python train.py --n_layer=12 --d_shared_expert=0 --balance_loss=0.00206 --init_std_router=0.0105 --norm="rmsnorm" --optimizer="adamw" --lr=0.00153 --beta2=0.95 --batch_tokens=65536
Below are experts of layer 9 (counted from 0) of a mixture-of-experts language model. Rows are named router (the router's row for the expert), gate (a neuron's input weights, with its number), up (a neuron's input weights, with its number) and show model dimensions 64-127. Each number is 128 + 32 x the weight over its row's rms, rounded and kept within 0 to 255.
After each expert's rows: a language model's description of what the expert responds to. This comes from a sample of Wikipedia text that the model never trained on.

# expert 3
router [ 91 140 159  83 138 145 151 109 104 100 147 151 128 139  71 125 188 160 163  98 149 169 149 125 127 118  90  42 119 179  95 194 144 102 128 117 151 129 147  83 160 163  83 144 131 107  98 152 137  95 114 136  97 159  71 144 113 144 147 110  98 144 156  80]
gate0 [105 116 138 121 191  82 123 167 109 207 128 138 127  87 163 145 129 113  34 117 141 110 127  93 184 132 121 133  95 123  88 109  43 143 149 119 128 168 125 126 156 124 152 164 139 108 138 144 101 157  95 151 166 145  92 132 103 105 172 105 162 180 147 159]
up0 [139  94 133 162 126 151  46  91 110 176  96 114 127 129 183 157 105 127 130 122 108 109 147  90 148 110  71 158 115 107  92  96 109 131  71 178 129 123 113  72 165 113 125 181 150 130 159 120 161 136 110  98 163 105 140  99  90  91 129 146 187 126 170 110]
gate1 [144 141 114 128 132 159  92 137 145 120 129 140 171 121  81 122 129  86 134 114 134  61 130 148 162 115 174 126 122 148 152 160 104 102 163  96 161 148 119 198 126  67 119  80 187  55  96  88 109 158 103 174 102 118 108 135 151 198 130 123 108  92 161 105]
up1 [128 127 130 123  81 114 134 139  96 134 127 106  83 151 152 106 130  81 199 145  83 123 170 156  96  94  63 129 120 134 113 104 114 177 141 140 124  69 191  93 138 138 156 153  96 154 170 134 143 124 142 108 104 155 144 150 137  89  41 133 167 106 123 160]
gate2 [100 158 170  83 136 113 181 145 109 127 105 155 126 102 103 150 162 119 142 148 135 177 101  80 124 169 130 161 124 152  85 167 160  75 116 138 160 127 152  87 155 182 154 126 171  91 112 102 168 111 169 106 117 133 150 164 117 153 114  43 173 154 109  97]
up2 [122 157 177 189 102 164 102 169 108  71 160 141 140  70 136 154  68 145 159 135 129 139 105 132 153 121 132 160 130 132 168 104 139  92 126 106 127 189 112 157 133  85  90 130 142 190  93 113  89  94 131  92 152 108 141  90 142 109 141 140 124 158 122 162]
gate3 [177 137 108 195  86  89 135  89 128 141  75  50 169 102 173  94 139  98  88 162 110 145 100  97 127 180 149 148  88 137 123  77 150 140 173 160 110 149 160 214 118 122 114 164 108 162 121  96 217 221 160 133 164 108  94 105 198 103 122 102 147 140 164 140]
up3 [107 176 116 113 152 168 140 145 174 103 154 163 125 131 149 136 116 110 143 101 130  89 151 170 118 138 156 170  75 142 176 141 151 126 134 120 110 119 152  83 102 128 158 111 113  92 174 167  96  54 143  96  99 149 161 179 131 104 138 156  31 154  93 155]
gate4 [ 98 111 132  98  92 118 181 122 118  61  75  99 142 116  90  85 177  60 239  93 149 117 142 106  43 155  33 169 108 109 157 163 106 102 154 138 135 105 110 145 125 144 118 135 152  87 127 133 145 154 147  97 111 108 139  98 131 123 155 123 102 115 173 106]
up4 [175 127  95 132 130 154  86 146 150 148 130 160 106 148 151 112  69 159 113 155 179 186 131 123 124 146  97  70 169 110 111 145 122 156  65 131 116 111 171 180  71 137 145  85 122 112  93 120 147 215 160 133 130 152 119 185 114 129 168  41 109 124 139 148]
gate5 [ 77 105 124 139 111  94 134  88  97 112 155 138 122 129  96 161 120 129 136 205 168 119 170 118 154 180 169 162 106  51 149 122 128  97  87 139 121 161 128 160 132 162 145 149 159 112 101  83 161  98 216 131 137 175 127 133 136 190 106 157 109  72 171 113]
up5 [ 94  82 146 123 158  77  99 138 155 134 155 110 104 136 124 137  82 162 101 138 105 157 122 107 141 138 170 118 171 163 168 109 154 120 102 116 142 174 106 145  98 187 158 124 152 157 109 120 113 158 119 188 143 146 121 146 105 102  56 102 121 130  22 124]
What it handles: Closing pipes and line breaks ending table rows of numbers or names, plus separator rows and newlines after sentences, headings or citations.

# expert 8
router [ 96 135 153 133 109 193 109  81 113 120 127 125 129 112 141 104 155 110 139 126 141  91 143 109 117 107 129 116 137  90 165 157 199 147 121 110 148 127 118 147 138  98 131 113 149 119 136 130  68 119 141 157 116 115 123 192 125 132  62 126 184 148  71  58]
gate0 [195  80 106 143 157  85 113 152 126 126  49  81 138 110 182  87 134 162 146 163 122 129  96 132 146 165 207 103 170  81  89 119 116 147 144 146 132 136 124 178 140 126 136 128 140 135  82 115 118 100 121 167  75 111 182 159 169 142 120 130 127 157 103 156]
up0 [144 174 117 144 168 104 129  93  92 136 180 144 139 111 142 109  99 113 125 122 100 117 121  91 131 150 151 121 130 195 111 120 144 162 175 127 133 144  70 112 117 149 178 129 121  85 120  94 160 119  84 100 127 165 121 131 108 155 150 117  95 117 172 130]
gate1 [ 99 128 147 156 115 150 186 162  91 141 128 113  83 153 175 105 191 161 140  83 135  56 143 145 136  77 169 160 110 133 107 104  87 176 127 155 176 131 146 125 135 132 100 117 127 168 166 116 145 142 141  94  82 112  85 169 165 109 112 147 168 186  94  74]
up1 [157 178 134 178 121 161 198 124 106 127 152  88 121 184 128 135 158 141 124 146 158 116 135  96  91 135 171 123 117 160 114 184 123 152 198 144 160 173  95 135  98 148 188 113 147 156 130 158 104 106 106 113 134 156  83 138  34 126 138 100 148 157 133 128]
gate2 [128 142 128  93 113 123 109 127 180 153 196 191 133 122  70 103 119 156  95 122 142 132 139 173 125 141 149 165  98 103  88 113  94 169 180 103 138 158  76 135 109 149 126 121 119 117 172 111 185 146 169 118  98 168 120 107 133 101 127 157 169  67 137  12]
up2 [144 124 100 159 162 110  95 104 108 144 114 146 154  99 131  99 102  62 186 131 100 154 118 113 135 163 131  90 167 110 136 161 197  85 125  95 119 115 161 192 101 176  84 126 136 127 118 132 136 117  49 128 132 116 191 138 178 152 143 125  96 122 160 141]
gate3 [138 135 152 175 109 129 137  95  85 194 106 100 139 113  79  92  84  63 109  98 132 148 125 135 110  85 120 164 122 148  55 146 229 114 102  98 120 131 185 155  83 105  61 144 131 161 117 115 174 130 167  81 146 132 171 177 119 133 184  92 122  73 143 102]
up3 [ 97  88 117 116 137 129 113 109 119  88 180 128  73 175 162 135 177 140 122 136 157  89 151 150 138 126  91 144 106 127 117  65  97 123 117  88 143 133 115 122 150 215 167  76  95 174 175 115 112 165 134 160  93  89  82 107  82 163 113 174 114  93 101 116]
gate4 [142 109 115 131 115 160 114 125 152 123 147 152 117 121  58  96 123 157 114 152 143 117 148 127 161  84 118 162  95 150 103 173  87  74 157 101 121 161 168 108 144 162 101 159 159 115  95  99 123 172 148 142  70 185 133 169 164 180 204 166 150 158 149 142]
up4 [167 102 145 141  99  99 100 167 171 151 139 106 156 105  97 157 161  72 142 124 104 142 108 189 123  86 146 163  97 171 124 114 207 105 150 120 101 127 127 184 110 108  98 140 130 160 160  89 114  78 148 172  19 144 168 178 141 140 165  94 166 124 119  98]
gate5 [130 151 119 126 128 105 150 145  90 100 151  85 138 115  84 127  95 177  52 192 162  87 126 135 101 166  93 135 134 120 111 127 101 169 150  81 132 130 108 106 106 128  75  86 112 122 129 182 104 188 144 145 132 166 137  83 156 136 109 137 137 161  83 122]
up5 [186 131 136  95 165  96 130 164 129  99  98  98  47 117  98  97  84 142 118 138 144  68 144 149 149 165 105 122  88  96  85  68  99 132 115 105  80 115 146  73 110 119 149 118 136  73 111 144 124 136  85 137 128 135 139 166 165 171 135 182 132 118 126 113]
What it handles: First names and word-piece fragments inside surnames, often foreign, in sports results and tables of people, such as Tom, Mc, opol, oj.

# expert 16
router [102 107 175 165 176 149 150 127  90 187 127 153 132 105 166  64 177 174 115 147 117 124 145 169 137 108 184 128 151 126 128 105 124  84 113 124 164 148 118 143 119 100 148 123 137 127 180 107  99 122 129  86 128 158 128  70 105 124 112 126 171 162  99 169]
gate0 [103 156 141 114  91 112 188 114 120 126 113 115 139  90 128 105 139 111 149 163 121 149  66 132 183  81 123 120 164 118 115 173 109 157 107  73 129  81 182 148  57 129 149 133 104 158 129 116 100 158 157 109  95 131 151 145 169  98 128  55 108 146 172  70]
up0 [134 104 110  73 115 152 141 122 189 112 130 191 103 182  95 130  82 117 153  75 120 115 104 137 107 129 133 125  98  68 105  70  55 141 156 179 117 163  86 146 170  60 148  94 137 159 172 115 130 131  99 118 129 108 132  77 152  99 139 156 114  85 142 154]
gate1 [106  87 128 127 152  52 193 114 169 157 116  96  96 216 138 158  83 138 176 135 140 143 166 171 158 173 164 138  85 137 130 148 152 134 159 154  69  96 130 100 131 123 127 135 129 108 139 158 107 161 101 183 135 107 157 154 146 118 155 137 110  89 190  99]
up1 [ 98 122  98 117 164  82 125 175 148 132 157  82 101 121 179 133 118 162 202 158 131  98  96 160 167  90  88 155  68 122  97 138 168 119 101 137  79 163 135 141 146 142 146  92  90  92 155 110  98 104  98 146 177 150 202 175 129 119 110  95 103  70 148 160]
gate2 [101 136 133  78 181 114 124 104 164 165 122 125 120 153  73 105 144 170 147 145 141 146 106  88 107  84  98 109 162 102 141 156 140 105 130 128 141 106 115 137 138 161 117 168 113 158  92 120 123 127 115 103 133 116 138  92 177 135 100 136  93 137 188  97]
up2 [144 121 144 168 131 141  69  95  97 108 101  97 124 199 119 149  71  95 113  90  79 114 178  86  84 201 149 151 112  77 115 156  37 178 138 128 147 184 101 129 181 177 107  80  73 153 101 167  99 182 120 127 133 140 139 136 137 110 133 124  87 175 151 177]
gate3 [169 156 126  92 174 137 144 118 152 139  87 146 137 116  90  95 122 151 112 143 104 160 108  94 151 146 120 155 162  96 137  93 141 168 116 128 142 103 146 140 175 213 120  56 129 133 100 140 123 176 184  92 128 171 122 105 155 128 121 125  84  81 175 134]
up3 [ 95 123 155 126 135 116 115 125 148 109 114  75 107 107 153 127 104  93 116 102 134 102 122 109 153 178 144 109 129 130 137 116 154 153 149 131 140 143  98 159 137 159  97 117 117  51 125 134 157 122  88  72 152 138 138 180 147 125  91 131 174  80 129 102]
gate4 [121 129 136  78 173  77 117 141 147 134 139 190 157 105 171 119 146 109  98 118 143 137 165 118 123 111 141 105  95 108 165 148  94 181 135 134 143 100 144 120 137 161 130 160 114 109 129  89 108  61  83 160  96 131 115 108 148 124 114 146 141  97 168 129]
up4 [ 92 206 135 114 190 124 145  85 170 135 136  93 174 119 122 131 167 191  99 151 143 129  98 161 188 102 130 130 159 110 127 220 190 194 177 116 174 106  87 143 137 202 154  74 169  69  96 114 113 117  47 182  98 111 145 185 124 190  91 162 107 184 126 147]
gate5 [123 158 131 122 125 114 120 107 119 142 122 113 149 156 122 129 150 120 212 154 103 181 111 134  80 142 147 139 187  79  85 137 102 187 135 137 110  90  82 162 160 117 127 130 142  80 147 153 163 113 120 153 123 181  90 120  95 131 147 170 127 100 100 102]
up5 [134 101 141  79 139 121 146 165 181 129  54 144 126 129 168  85 170  91 100 179 138 154 136 187 150  97 158 178 103 131 109 142 126  45 105 161 145  88 106 128 160 164  98 125 153 161  94 155  89  78 134 118  82 100  96 120 121 136 109  87  37  55  92 103]
What it handles: Pipe separators and header words in wiki tables for election results, standings and scores, such as Votes, Candidate, Score, %.

# expert 24
router [ 95  68 109 160 106 168 134  93 145 101 167 114 100 161 137 131  98 150 136 122 149  98 195 139 136  42 162  84 101 198  87  89 132 158  91 149 173  99 142 135 163 131 102 122 101 112 129 116 138 141 128 159 202  56 135 167 206 152  97  68 148 105 101  49]
gate0 [205  94 148 140 147  88  60 149 131 148 160 103 160 195 145 101 134 131  92 128 156  74 125 139 143  98 142 125 102 145 103 172 177 161 149 140  88 114 123 152 137 125  90 175  98 155 131 156  91 166 155 159 165 130 141 132 167 132 198 122  84  89 189 204]
up0 [ 42 163 120 151 130 136 118 184 125 132  85 147  68 122 119 138 179 108 141 165  82 152 129 158 170 143 149 119 157 112 143 105  87 153 151 118 140 130 128 109 123  80  93 152 157 107 140  97 130  91 189 105  92 117 123  93 109 190 175 124 121 141 123 112]
gate1 [163  75 115 104 145 118  88 118 123 153 125 101 134 158 161 125  73 116  72 111 107 130  89 138 151 132  89 115 114 149 117 158 182 143  95 122 128 136 169 105 119 109 113  97 107 149 198 167 135 153  97 143 126  96 140 156 165  65 142 121 139 135 141 149]
up1 [139 156 130 144 208 107 130 107  91 120 155 105 144 162 113 107 147  95 134 110 152 139 128 130  90 129 105 129 177  64 110 183  99  43 123 108 126 155 161 123 132 151 138  79 111 154 163 155 156 131 177 138 152 189 160  93 123  85 124 106 143  76 112  78]
gate2 [ 99 116 152 166 103 108  85 122  56 119 163 111 161 144 160 121 175 124  94 135 106 130 135 151 183 145 149  86 124 131 165 124 118  93 150 180 154 128 139 145  85 181 146 136 157 111  88 119 124 103 130 127 162 129 119 181 164 151 178 151 157 148 163 113]
up2 [131 186 141  62 113 182 117 175 165 139  88 113  88 138 153 135 159 134  95 148 138 152 131 139 181 123 146 139 156 112 145 164 107 133 140 169 107 112 119 144 147 140 171 164 195 208 119 171 140  90 142 124 174 134 118  72  64 157 132 119 110 105 132 121]
gate3 [104  93 133 155 145 157 148 120 119 113 134  99 130 134  92 122  84 173 160 161  65 122  95  99 119 122 137 132 187 152 111 129  86  64  90 131 143 106 148 145  77 105 196  89  94 144 131 101 150 180  94 137 137 139 184 108 149 118 148 137 121 141 146 181]
up3 [120 105 187  73  74 117 124 145 153  94 128 146  85 118 131 144 142 190 182  91 160 157 164  61 105 150 199  60 114 132 135 105  81  71 101 144 196 137 172 113 129 145 127 136 104 114 122 125 102 120 118 157 154 101 159 137 150 117 122 102 163 101 145 158]
gate4 [117  69 113 134  88 129  68 133 144 117 119  65  94 105 167 115 172  81 182 185 146 147 125 153 144 148 117 101 152 156  89 129 181 154 125 122 114 172 151 177  75 130 111 161 115 147 134 128 130 131 177  79 135 143 169 149 147 156 105 109 163  77  98 112]
up4 [ 86 152 141 134 121 124  97  75 125  92 149  99 107  95 114  80 167 123 157 149 119  79 153 178 121  94 120 104 147 141  70 133 118 114 111 171 150 152 127 138  97 121  57 130  86 180 195 119 114 132 139 152  97  98 203 133 162 118 116 167 105 121 107   0]
gate5 [138 117 110 194 133 138 124 145 142 133 140 155 136 125 164 113 161  71 124 135 131 143 117 108 110 159  71 174 147 160 101 147 107 108 132 129  95 142 175 123 146 140  80 106 116 123 134 167 116  96 128 138 104 125 144  83 116  76 147 120 129 159 108 127]
up5 [148 144 150  97 150 105 147  98  85 116  92 172 124 117  85 100 111 164 119 131 160 114  92 156 172 129 174 143 138 126 211 149 187 102  97  60 183 146  92 151  97 161 164  81 134 162  79 167 145 128 160 155 136  86 121 123 151 172  97  77 124  98 108 195]
What it handles: Word pieces within foreign or compound place names and place suffixes, such as -abad, -pur, -ville, -burg, River, Creek, Avenue.

# expert 10
router [ 89 121 121  93 118 134 150 136  89 103 132 111  58 172  95 110 152  66  97  84 120 110 115 113 185 115 101 118 126 154 157 137  85 107 127 137 124 112 177  92 130 137 123 132 119 180 135  63 114  71 142 122  75  94 145 142  93 112 136 197 150 150 103 120]
gate0 [111 139 147 124 128 165 121 125  63 111 140 133 144 118 156 149 134 156 131 209  96 111 110 131 141 125 129 173  24 152 131 112 118 137 123 123  90 157 164 103 143 165  90 114 165 130 127  75 115 147 185 125 117 154 127 164 141 111 111  81 124 150 179 104]
up0 [173 144 108 173 163 193 116  61 102 130 125 162 189 192 137 138 175 127  82  85 176 125 170 190 117 162 160 100 147 137 135 115 125 140 187 130 128 112 143 154  98 150 137 159  38  88 117 175 104 153 144 114 124 195  77 125  71 123  89 157 163  93 183 132]
gate1 [ 89 102 102  61 131  98 145 140 184 100 117 101 130 124 119 199 177 153 173 156 187 170 139  92 111 171 144  66 179  76 110 173  88 133 120 179 107 107 103 100  55 104 102  73 162 127 151 110 128 211  46 116 113  82  74 156 110 108 115 109 139 135  96 132]
up1 [127 149 147 140 115  93 141  88 207 138 111 181 134 178 195 165 128 165 153 168 125 137 127 116  88 133 126  95 162 164 146 126 142 137 144 125 102 128 111 180 106 154 130  85 109 129  69  92  94 139  93 147 120  69 157  73 128 152 145 120  80 147 141 120]
gate2 [176 162 137 129 133  96 149  85 161 148 122 168 147 155 107  48  65  99 153 121 169 105 120  76 127 121 133 110  67 125 124 158 106 120  90  98 138 148 112 126 157 142  90 130 133  87 180 105 159 135 142 155 118 134 174  65 136 169 181 145  80 141 125 116]
up2 [139 123 130 131 133 104 151 155 172 130 166 105  63 125 121 156 124 158  97  96 155 100  84  75  76 139 144 179  99  94 134 118  99 148 118  76 109 144 115  98 166 101 119 156 190 155 101  66 124 102 185  94 129 145 130 104 129 158 171 152  54 136 142 171]
gate3 [100 197 113 101 126 123 123  89 113 193 110 190 152  84 160 147 107 164 150 115 163 109 133 121 176 183 130 111 158  96 133 120 184 118 134 118 149 138  81 166 148  71 102 101 164  69 112 145 160 139 154 144 128  96 135  95 175 180 120  97 106 165 166 114]
up3 [ 41 146 140 145  88  89 142 115 104 152 138 122 143 110 118  96 127 132 154 121 119 120 162 101 189 121 160 108 152 109  99 116 155 205  77 164 140  86  92 119 152 100  64  85 106 108 141 151 145 100  80  79 123 139 109 144 128 101 113 124 121 160 114 106]
gate4 [104  55 124 147 136 122 137  67 182 142 122 164 201 160 118  93 125 131 127 157 116 204 142  82 165  79  94 180  89 151 126  89 120  76 106 179 140 168 122 148  84 125  72  50 168 112  89 120  97 115 114  98 178 104  96  80 168 148 143 147 109  96 111 102]
up4 [ 79 171 146 148 122  72  92 153  93 140 106  81 113 144  79 106 135 121  75 141 147  98  80 158 131 147 101 116 153 113 125 155 155 149  93  84  66 110 156  81 144 117 166 171 141  63 176  99 142 158 139 127 106 149  80 174 124 166 134 123 146 143 169 105]
gate5 [ 89 176 159  74 171 160 146 119  99  99 166 160  80 153  68 131  96  83 164 129 198 112 112 100 175 129 212  85 117 106 111 148 190 109 190 131  93 181  72  96  32 147 185 125 161 158 124  99 136 122 140 113 149  72 135 148 128  71 105 111 177 109 103  65]
up5 [ 91 130 157  99  84  70  78  87 172 115  75 140 144 124 148 171  56 115 146 164 129 126  93  54 118 102 163 113 132 151 125 120 174 121 106 126 126 154  78 128 111 168 137 147 113 123 140  75 134 132 102 124 145 128 138 148 161 125 179 135  71  59 163 149]
What it handles: Digits and numbers inside table cells, such as league-table wins, durations and years, plus a few adverbs like due, free, far.

# expert 11
router [137 136 111 112 123 113 161 166 111 118 164  97 147  80 100 128 191 156 129 162  92 181 100 134 134 130 102 150 165 100 150 125 111 119 133 131  93  91 134 169 135 139 152 191  97  63 142 138 163 150 195  90 125 142 125  93 117  97 104 129  73  97 128 157]
gate0 [162 104 101 125 118 139 135 124 172 191 115 108  95 127 109 100  58 173  73 127 201 100 188  99 142 147 129 131 143 176 177 145 109 132 174 140 120 107 100 123  83  58 141 110 151 127 133 104 170 132  64 150 118  95 174  92 130 157  99 103 119 158 144  52]
up0 [197  83  90  92  88 106 140 123 150  72 168 124 128 139 110 232 104 141 170 120 194 123  91 108 124 147 183 156 132 160 137  89 175  88 106 182  85 171 110 187 143 150 185 122  67 166  94 115 100 135 123 139 135 135 149  99 125 141 121 135 158 168 208 121]
gate1 [170  89 159 139 104  86 151 102 161 145 124 139 119 122  88 136 144 117 110 160 108 148 108 118  86 140 166 141 100 118 159 167  81 153 109  70 168 120 149  64 196 150 134 136  71 122 112 140 151 144 151 134 113  87 197 145 109 120 155 155 128 156 189 118]
up1 [ 53  87 107 102 143 116  90 151 100 121 169 126 165 107 113  69 130 129 132 128 165 127 100  86 148 175 155 157 173 165 144 102 159  94 115 188 113 140  98 121 125 132  95  97 162 113  85  93 165 136 155 107 142 176  90 127 109 134 106 121 118  96 138  97]
gate2 [127 103 170  94 152 200 123  89 139 126 124 130  42 109 127  63 131 114 113 144 146 122 100 179 121 152 127 158 132 146 127 116 158 108 119 107  87 133 177 129 172 167 130 106 153 162 133 142 159 152 196 110 127 107 135  80 131  82 120 143 102 127 122 112]
up2 [166 153 140  71 106 148 191 113 142  99  82 140 134  53 125 131 107  94 105 104 173 142 116  67 123  86  99 214 147 108 169 131  68 111 136 127 127 133 157 132 117 112 186 116 138 146 162  94 169 149 152 139  81 161 131  93 116 147 167 187 115 123 148 116]
gate3 [117 107 155 133  90 154 180 129  87 143 120 151 126 103  79 147  91 160 184 180 104 166 152 150 159 144 138 180 121 111 135 101 153 140  93 145 118 156 160 126 127 164 114  99  90  95  86 153  83  65 134 133 100 183 133  86 117 117 134 152 139 109 121 124]
up3 [156 176 120 107  83 101 150 114 115 142 128  88  89 110 132 138 116  89  58 111 137 129 176 142 167 150 166  74 107 139  85 103 181 116 149 104 171 111 122  97  73 103  97  64 134 152 122 123  82  69 135 120 107 172 121 148 109 138 115 137 130 135 114 108]
gate4 [193 136 116 120 126 161 129 127 136 119  85 102 123 152 146 119 154  98 160 133  83 107 126 192 141 108 121 138 120  97  45 136 119 149 128 149 180  93 133 145 182 141 113 132 116 157  92 121 126 112 112 119  74  57  59 116 100  96 148 162 148 112 180 140]
up4 [150 105 138 125 141 136 119 172  41 132 137 152 158  86 173 152 137 174 113  80 148  88 157 110 129  76 115 151 144 162 217 147 161  95 133  83  93 112 164  84  98 120 123 126 150 113 132 142 131 134 155 151 107 131 136 115 129 135 132  94 111 110 104  80]
gate5 [109 120 133  92  95 162 118 128 101 125 108 135  97  67 187 198 126 140 162  96 128  82 161  87 124 124 111 129 140 151 138 107  88 112 143  56 131 120 107 165 171 172 112 113 150 105 133 123 174 172 167 156 158 136  66 159 152 113 126 170 141 104 120 107]
up5 [ 91 102 141 176 137 139 150 100 144 106 112  94 139 158 142 119 154 133 150 200 146 148 154 135 160 154 107 167 122 101 127 149 202 150  89  97  74 132 164  84 144 119 160 162  74 144 125  88 114 146 130 145 111 193 136  43 150 126 139 144 145 164 129 123]
What it handles: Prepositions following a noun or verb in running prose, such as in, of, during, between, throughout.

# expert 0
router [ 77 149 159 138 173 104  97 135 138 116 120 123 141 145 152  87 121 123 117  91 104 116 110 159 140 145 114 172 104 145 116 100  95  99 157 144 117 137 114 111 144 103 110 176 115 119 148 128 101 123  69 130 121 109 135 102 141 138 114 152 150 145 166 195]
gate0 [121 151 106 166 170 133  95 129 143 140 126 101 192 151 153  80 143 157 130 137 205 122  97 107 128 119 122 157 171 110 115 195  80 140 117 153 128 107 105 135 123 195  79 119 171 115 113 139 148 158 152 140 172 111 123 174 173 136 149 107 104  99 191 106]
up0 [164 121  89 118  99  87 147 134 108 158 162 177 157  98 112 148 112 147 181 169 103 166 181 179 181 127 149 100 125  73 123 142 200 173 100 129  92 203 105 162  81 131 135 123 148 133 113 158 154  90 130 167 108 122 173 108 100 186 117 102  72 149  84 101]
gate1 [114  75 133 149  67 102 163 119 115 141  91 151 111 142 155 107 127 144 101  88 112 125 111 135 188 109 160 154 117 106 183 116  85 154 171 160 122  92  88 113 127 165 128 145 144 146  94 149 130  82 214 174 123 108 113  83  69 155 122 116 156 139  69 169]
up1 [ 91  87 156  78 183 121 112  72  68 128 127 128 120 157  73 169 171 118 149 113 138 105  68  72 178 126  56 117 149  92 131 183 149 115  65 103 137  70 109  87  89  83 122 116 130 163  88 144 129 159 119 104  66 158  78 134 142 152  69 137  96 142 178 111]
gate2 [173 128 128 145 130 104  66 114 124 108  90 151 140 148 157  62 151  72 149 132 135  92 103 135  96  89 128 153  98 148  74 163 140 110  69 176 130 111 176 211 142 116 159 155  89  66 110 170 143 154 132  95 178 153 107 137 138 145 104 121  89  84  81 116]
up2 [120 144 107 143  88 149  53 177 141  67 181  36 130  95 158 113 156 135 100 141 151 110 192 144 112  96 129  69 113 133 106 181 120  86 127 155  84 119 177  85  95 165 118 162 145 175 100 122  97 119 138  90 136 197 130 153 110 161 188 114 104 119 150 115]
gate3 [149  80 137 142 107 102 114 123 147 127 160 151 191 184 138 123 115 139 127 134 149 105 106 157 130 113 151 141 102 188 127 102 126 147 123 118 115 148  94 121 105 129  98  90 124  99 174 167 147 172  97  94 201 170 112 149 218 135  93 126  97 105 127 158]
up3 [ 89 104 117  77 163 165  86  83 112 116 118 140  80 188 137 153 152  94 135 110 133  97 114 131 106  56 157 176 148 160 143 139 124  58 135 129 124 170 144 136 149 115 198 125 137  54 110 166 116 138 149  52 116  89 124 129 161 183 100 158 152 113 175 187]
gate4 [150 124 131 167 106 130 196 155 139 174 161 136 143 163 106 118 124 130 149 150 176 175 199 125 118 120 143 106 115 143 146 178 169 105 181 114 143 149 126 112  78 120 126  67  88  92  99 162 123 204  79 124  85  89 183 110 129 161 106  97 133  93 131 118]
up4 [ 93 112 103 145 139 129  84  69  93 167  73  83 136 145 104 128  76 156 133 139 145 152 109  34 108 145 154 124 182 137 102 144  81 143 132 125 104 101 120  79 111 129 143 156  97 199 137 132 115 141 106 162 114 131  85  87 132 144 107  93 127 119  92 159]
gate5 [118 129 144 132 142 131 142 112 120 112 124 136 153 134 158 115 144 165  91  86 153  83  86 147  94 187 124  93  95  80 136  84  92 109 140 124 103  69 126 129  83 116 137 154 141 156  83 104 176 160  72 151 108 117 213 107 107  69  83 115 197 107 114 136]
up5 [128 157 125  19 112 106 102 119 138 147 110 159 117  60 156 101  83 158 184 119 152  90 103 158 123  89 175 205  72 113 152  99  84 163  89  99 137  85 102 115 152  71 115 170 117  72 166 103 127 107 119  92 107 171  81  91 119 157 139 162 114 135 135 101]
What it handles: Line breaks, list dashes, colons and field names in infobox-style lists, such as Location, Coordinates, Country, Occupation, Genus.

# expert 22
router [149 145 139 186 118  75 129 149  93 140 170 114 115  54 123 142  76  94 103 122 164 116 139  63 137 145 176  82 128 111 166 114 157 139 119 153 158  83 162 115 160  95 158 131 135 130 123 145 204 213  91  74 162 123 109 131 203 113 137  97 173 131 140 173]
gate0 [ 79 132 146 135 124  80 123 110 169 100 142 120 129 110 119 152  92 173 108 111 133 116 172 175 176 145  73 129 139 120 128 149 145 137 107 103 128 112 123 108 108 121  66 152 140 133 189 170 187 163 139 115 145  38 177 196 145  93  99 147 118  84 182 127]
up0 [214 110 113 136 161 149 177  70 153  98  40 132 150 120 115 143 160 141 118 142 135 155  78 113 164 167 147 102 133 131 106 127  86 137 153 215 133  84 111 112 115 133 136 119  99 131 103  86 120 127 172 108 130 245 101  95 114 180 174 143 114 123  99  97]
gate1 [ 77 123 118 177 174 139 122 112 131 147 139 175 132 214 102 120  96 127 149  81 153 112 124 147  70 169 136 114 157  87 130  57 131 109 108  98 168 131 222 157 135 109 149  43 136 124 133 156  95 114 178  81 129 111  71 146 123 160 113 124 125  54 137 157]
up1 [ 84  79 126 115 141 200 147 139 107 189 147 140  96 131 159 120 141  96 190  98  94 119 112 142  89 187 118  96 141 199  68 104  95 192 147 149 110 160 135 110 124  83 137 109 121 149  77 118 105  97 155  89  92 170  74  45  85 124 151  91 115 118  63 193]
gate2 [175 133 114 152 166 160 146 102 175 127 124 121 108 171  92 153 147 126 190 129  95 133 142  89  94 155 109 157 160  88  57 192 104 167 161 164  84 158 179  95 128 188 122 163 128 102 133 148 129 166 132 135 145  95 117 173 174  93 113 133  96 142 140  90]
up2 [151 119 147  86 138 126 148 109 119 109 121 139 153 141 205  94 180 139 117  99 139 150 107 157 158 147 171  95  80 111  53 126  86 154 118 182 123 118 119 188  93 138 120 137 144 120  68 119 156  61  78 126  71 124 104  91 107  93 115 148  47 129 110 125]
gate3 [177 190 143 159  97  85  92  82 153 171 179 137 169 124 136 114  81 126 104 179 105 118 131  71  89 131 150 126 130 103 148  57 120 133 159 155 127  74 126  96 124 101 130 121 125 139 119 156 114 139 113 141 104 162 101 140 181  90  90 122  89 112  91 158]
up3 [ 98  38 118 177 135 148 138 111  78 117  70 160 169 155 151 151 123  98 101 147 195 115 139 116 119 195  99 138  71 137 139 165 116 117 131 125  73  85 170 131 144 140 152 133 188 121 120 181  93 121 110 154 134 131  89  89 124 149 110 106 134  43 152 215]
gate4 [138 132 160 125  91 157 125 146 129 128 158 131 163 187 102  98 120  74  94 110 149 154 112 108 139 108 191 134 100 127 117 167 133  95 171  96 160 131 126 160 112 113 108 129 109 126  97 199 125 140 162 102 191 135 146 191 135 101 107  92 166  69 122 113]
up4 [ 95 106 131  92 164 144  60 145 123 135 127 124 130  48 142 119 131 151  90 154  91 139 104 115 165 101 116 118 157  85 145 130 131 133 101 147  79 175 113 150 110 122 108 140 153 138 172 102 126  84 134  93  56 130 138 106  61 149  94 176  73 134 120 140]
gate5 [132  92 129 155 155 183 105 119 171 148 117 141 113  67 176 181 158 111 159 112 139 168 117 128 124  83 166 116 125 111 134 142 109 142 169 164 111  95 116 105 164 195 132 147 168  94 155 136 113 144  90  90 121 132 142 126 140  82 129 183 139  85 152 103]
up5 [136 160 137 154 103 176 147 123  80 123  81 110 240 122 114  90 114 137 135 175  96 109 118  70 136  69 145 115 131  70 121 105 118  98 175  27 113 149  97 120 128 142 115 190  89 146 154 151  83 159 128 149 144 113 126 193  98 115  82 100 157  92  67  87]
What it handles: Commas and words in place names, especially US city–state pairs like Raleigh, NC, and University, County, New, Chicago.